{
  "num_hidden_layers": 9,
  "balance_bias": true,
  "dataset": "wikipedia_en"
}
Below are experts of layer 5 (counted from 0) of a mixture-of-experts language model. Rows are named router (the router's row for the expert) and show model dimensions 0-95. Each number is 128 + 32 x the weight over its row's rms, rounded and kept within 0 to 255. Numbers have three digits each.
After each expert's rows: "comes after" lists some tokens at least twice as common just before its tokens as in all text; "comes before" lists some tokens at least twice as common just after its tokens as in all text. This comes from a sample of Wikipedia text that the model never trained on. Tokens count by the router's weight.

# expert 30
router:069104172127118092151149128100194173089094142108161191138139127135087169145147112179113109136103119100041118151102168099160146135117117117110136160116141129109136099166131099164143128164112144124145135145135108092183112186146126139115090102147144076113122153137116125115137108139104133185
comes after: "=", "\n\n", ".", " =", ")", " also"
comes before: "=", "\n\n", "\n", "The", "In", "On"

# expert 74
router:105142126094119089141165117166154109081128116121141144197148128138021103184076134177099148203147182162035101141096194129123112119090152168122108134167126124129171150130130066110152176121117156147158167107145163120159123119131112131124070087120118135147123134136088139107114117111127099125
comes after: "-", "|", "\n\n", " Final", " season", " She"
comes before: ":", " |", "s", "\n\n", " career", "les"

# expert 52
router:054110142166107150132156130132116179050108123100138102120128151181135191184061107137143163201138141138111112182103219157134129129109111142166085119146179131167110114162053110126139099150115142107153088134099160109173046105164114133155078115181063111162105140110132132145219158122125116152
comes after: " to", ",", " he", " He", " and", " also"
comes before: " the", " a", " to", " that", " his", " in"

# expert 26
router:152133158133164131128132155101158130105151150047125168125170204171048182134121178160151130197082144129064117161099158135141141154074176093115139140214155114042100112110089044115147199167172151080153115129094088089129150117146094141151152123144001124110144121169162106104207153085153091139
comes after: " the", " The", "The", " his", " first", " this"
comes before: " of", ".", ",", " was", "'", " and"

# expert 33
router:129182114168123155119154135124170092070151138144117117115175161164118183141125170176122117151114157154137127109078122101147117139121184182182110131181123091133106156114135058102137131101171163154126126099095094129125101174106138097159165068179015092124086156167137038150164125108090117132
comes after: " a", " as", " is", " an", " was", " became"
comes before: " of", " in", " for", "ly", " to", " and"

# expert 29
router:047103147114105089200124131116168152075134107073159183110137136134102159158151139191144127154081113119057130131110146112146161133108117145115131140091138124116142095201111081129157111153119143125137150154119092088132130169134139105114107091128139104134124159120158118134112107150107129158
comes after: "=", ".", "\n\n", " =", ")", " also"
comes before: "=", "The", "\n", "In", "\n\n", "On"

# expert 21
router:116093087122067111128134154173194152041161143115129084087171139153116093158146151125128132245106145123143148123087117135160126151102196124161123214127209070136149097199114083058116117147106156133124082086135151101165086144116118134104129105166110139125123168131118101130109163094104096148
comes after: " his", "s", " her", " their", "'", " its"
comes before: ",", ".", " in", " and", " of", " to"

# expert 32
router:091148155188114088148145152132133184074103142062118119142140097208062186129093139108123154156069158117092134153088101110104107150046184106134120147159127088120161124200125125087090153125233147132133092053099137096071113129107154103095168106123153121194099127205108123076186167127149129128
comes after: " |", ",", " $", " number", ";", ":"
comes before: " |", ".", ",", "–", "%", " million"

# expert 47
router:138120117148153125134116126207196106151103162116169183133157145120116133119118121129177185138099151168105142114115122153097120154111115167142086101136117084032107075160092097080167191153169172088113110148117109078132119196206151124131099125102125096105148153104165136145122124079062057165
comes after: " (", "-", "|", " /", "/", "^"
comes before: "|", "born", "19", "age", "18", "-"

# expert 20
router:085161143135106096141129185155097097122085148148148140115148119129087203104105128128149121169127140159120153153069151153128128164094116103124126136188123080111167124124096105070113123135148165143125149082146103107126094117115111116133126112160133083178097148168087036104141180135137101149
comes after: " |", ";", "|", ":", " $", " /"
comes before: " |", ".", "–", ",", ";", "8"

# expert 40
router:057157109145127139132140141119125103092119158141154112097124123203136155141116124131158118149065152166138062155130213125125136155114097155120108112152116074107109135138094125109093129174123157051081051108133146068150108123115143080115115100191031130140177197120148126146176155125106110171
comes after: " to", " he", " was", " and", " He", " she"
comes before: " to", " the", " a", " that", " his", " in"

# expert 60
router:094107151186094094159100158126162119097094209114179095107161144146135154075162140109144149178118113124107124134153175148155097126119157164133121113107190084076123074150126103126085118131155140050100097124179087023186110128162157064093111074141110139128107095130175089178137119146085102153
comes after: "\n", " non", " al", " Al", " self", " co"
comes before: "-", " •", " Born", " Country", "\n\n", " Coordinates"

# expert 25
router:136139086095112164161116172135167152107079155143128172100111162174106200142103094151161139175027119160134146191113162141156152134127140136156098134200142114089130122128077127108136149141096125094120094124069115114160055142158124075154155110160119165176095155127073136174152096082103131132
comes after: " in", " at", " on", "\n\n", " from", "ed"
comes before: " the", " a", " time", " his", " 18", " this"

# expert 23
router:060068146114133126205105138114162162096121138078166169106142120116098209122145114199144123140111113153046110127142146125152127166119128150106115152101119155087126105173126087136157133134127148140116171144113080077178113194189145097115091123123143103148105139125131099119099119128123114176
comes after: "=", "\n\n", ".", " =", ")", " is"
comes before: "=", "\n\n", "\n", "The", "In", "See"

# expert 58
router:134126073180147091234188156154162154127082126101159133100146140114094156110077147144121165148106133137130064154139114093162140102104204121115082130097134115105117115231045112093148188138121176129129144070123111125116121211207132087097163107159140101119121127136113172136152148107134106149
comes after: ".", "°", "N", "2", "′", "^"
comes before: "°", "N", "W", " |", "E", "%"

# expert 65
router:106134141205073089141133198113198150084118194095179119128152111150130165090172133119125137210116114118089083137156129144155121157133200146123113101111156075083151060142140096127071129113155138070113084127153079071178095135168155054081112079146084139143102087120154138120157111142110122140
comes after: "\n", "|", " non", " self", " co", " 978"
comes before: "-", " •", " Born", " Country", " Coordinates", " Website"

# expert 42
router:014142134147126142123148134100144121106114135108134104194125123176127188164096084140142112155142123134086070173084236147154131113077121115123115108149194141125111139133046106116118124144122168087116107132119142118160056115152104106165129120193090119151154131126113160153200150119110095158
comes after: " to", " he", " not", " also", " who", " and"
comes before: " the", " a", " to", " that", " his", " in"

# expert 11
router:069131101101081136161138145196163137073139131126164156110133193145067147128132255105105162199160111084102092154144112180146153168121190131144136121123123164139130056115105033088138153166113144086145148143142134108152098145114119071109113103133095051140126131126116146141122107111136097169
comes after: "  ", ")", "\n", "\"", "%", " 1"
comes before: "  ", "\n", " 1", " 2", " 3", " 0"

# expert 45
router:113173140146113104134165130161116197059121107110154138094137134155104144130050156103126170146150133127129135194110172140115091188131122171136124157184114136150110102152060070097153113116140144131187086134111138057114086123116151129112066140131038105161104123124145087107156192109102120131
comes after: ",", " he", " He", " was", " and", "s"
comes before: " the", " a", " his", " was", " to", " as"

# expert 38
router:123146086140106147158101159106169086094089157134132186095113192172125152164101119142111126196082161138042138193133123144107175218106163149145097120219147054095147075115069085141150128125104138134143136099108111080118085105139161074205120115129138143125148162129124144132129151098123117123
comes after: " in", " the", "s", "\n\n", "ed", " born"
comes before: " the", " a", " 18", " his", " order", " addition"

# expert 36
router:083139126159120117138148156143106069114106155094146091155140111184087179132083137105140128125090137140097154165102152161131107164080143119119139145196149097113164117122134110066098129149157165113126129028138135103111099143177126108144157117173145093209115144218097052112136154128140097125
comes after: " |", ";", ",", ":", "|", " $"
comes before: " |", ".", "–", ",", ";", "0"

# expert 76
router:065078127155127108139158132132153092151129097103171115169152116143125123174095190152125137141157100200043118190142128152137149122129153133123143116143119134134132057119105036141145197140182170110139143066171116096102099135205097104141108148138137103175079120190132088100120180086128139131
comes after: "|", " Top", " Total", "Billboard", "%", " Register"
comes before: " |", " (", " Albums", " votes", ")", ":"

# expert 3
router:085141144153072104163168167193163099085138162178187152119130151133088132170130200151105128183134111147096087175133115105155141130142137127155119127114126155142076110115125046151132120183118138115163095131095095124149087112158107063112149126133116065168108124131158135101147141072145114201
comes after: "\n", "  ", ")", "\"", " 1", " 2"
comes before: "  ", " 1", " 2", " 3", " 0", " \""

# expert 44
router:108112147134142106146138150180235089133106138094152144181132128178037131124066167140137155128096167124120091198124123132110130110081137151115104155132160088093170130126074083096154205140167176113085103063138152121166093145113129120113075116109125150128104148116122139135129105094078117161
comes after: "–", "-", " (", "/", " |", ":"
comes before: " |", "|", ")", ";", "^", " ("

# expert 13
router:032156133138146144144170135170117114108127173108173095176155113150029126145089143145154149151102203136100107193086155139123125119102118191106058193149165051144119151107108119137166195150203165114101147043140089126139102116137100114125070109143111139149109122134099112115189138089073132156
comes after: " |", " (", ";", " K", " S", " P"
comes before: " |", "O", "L", ")", "R", "A"

# expert 37
router:131150107171101164156118133097210069107081151141134217109119151160115153153100172158161109217061147121038123141133136188146147185129180158167115092217132107119148137142088081163131154110119140099141120069080107114107065105176157093176075120106165121113156138136120148092126124117101099136
comes after: " in", " In", "In", "\n\n", " during", "ed"
comes before: " the", " a", " 18", " his", " addition", " order"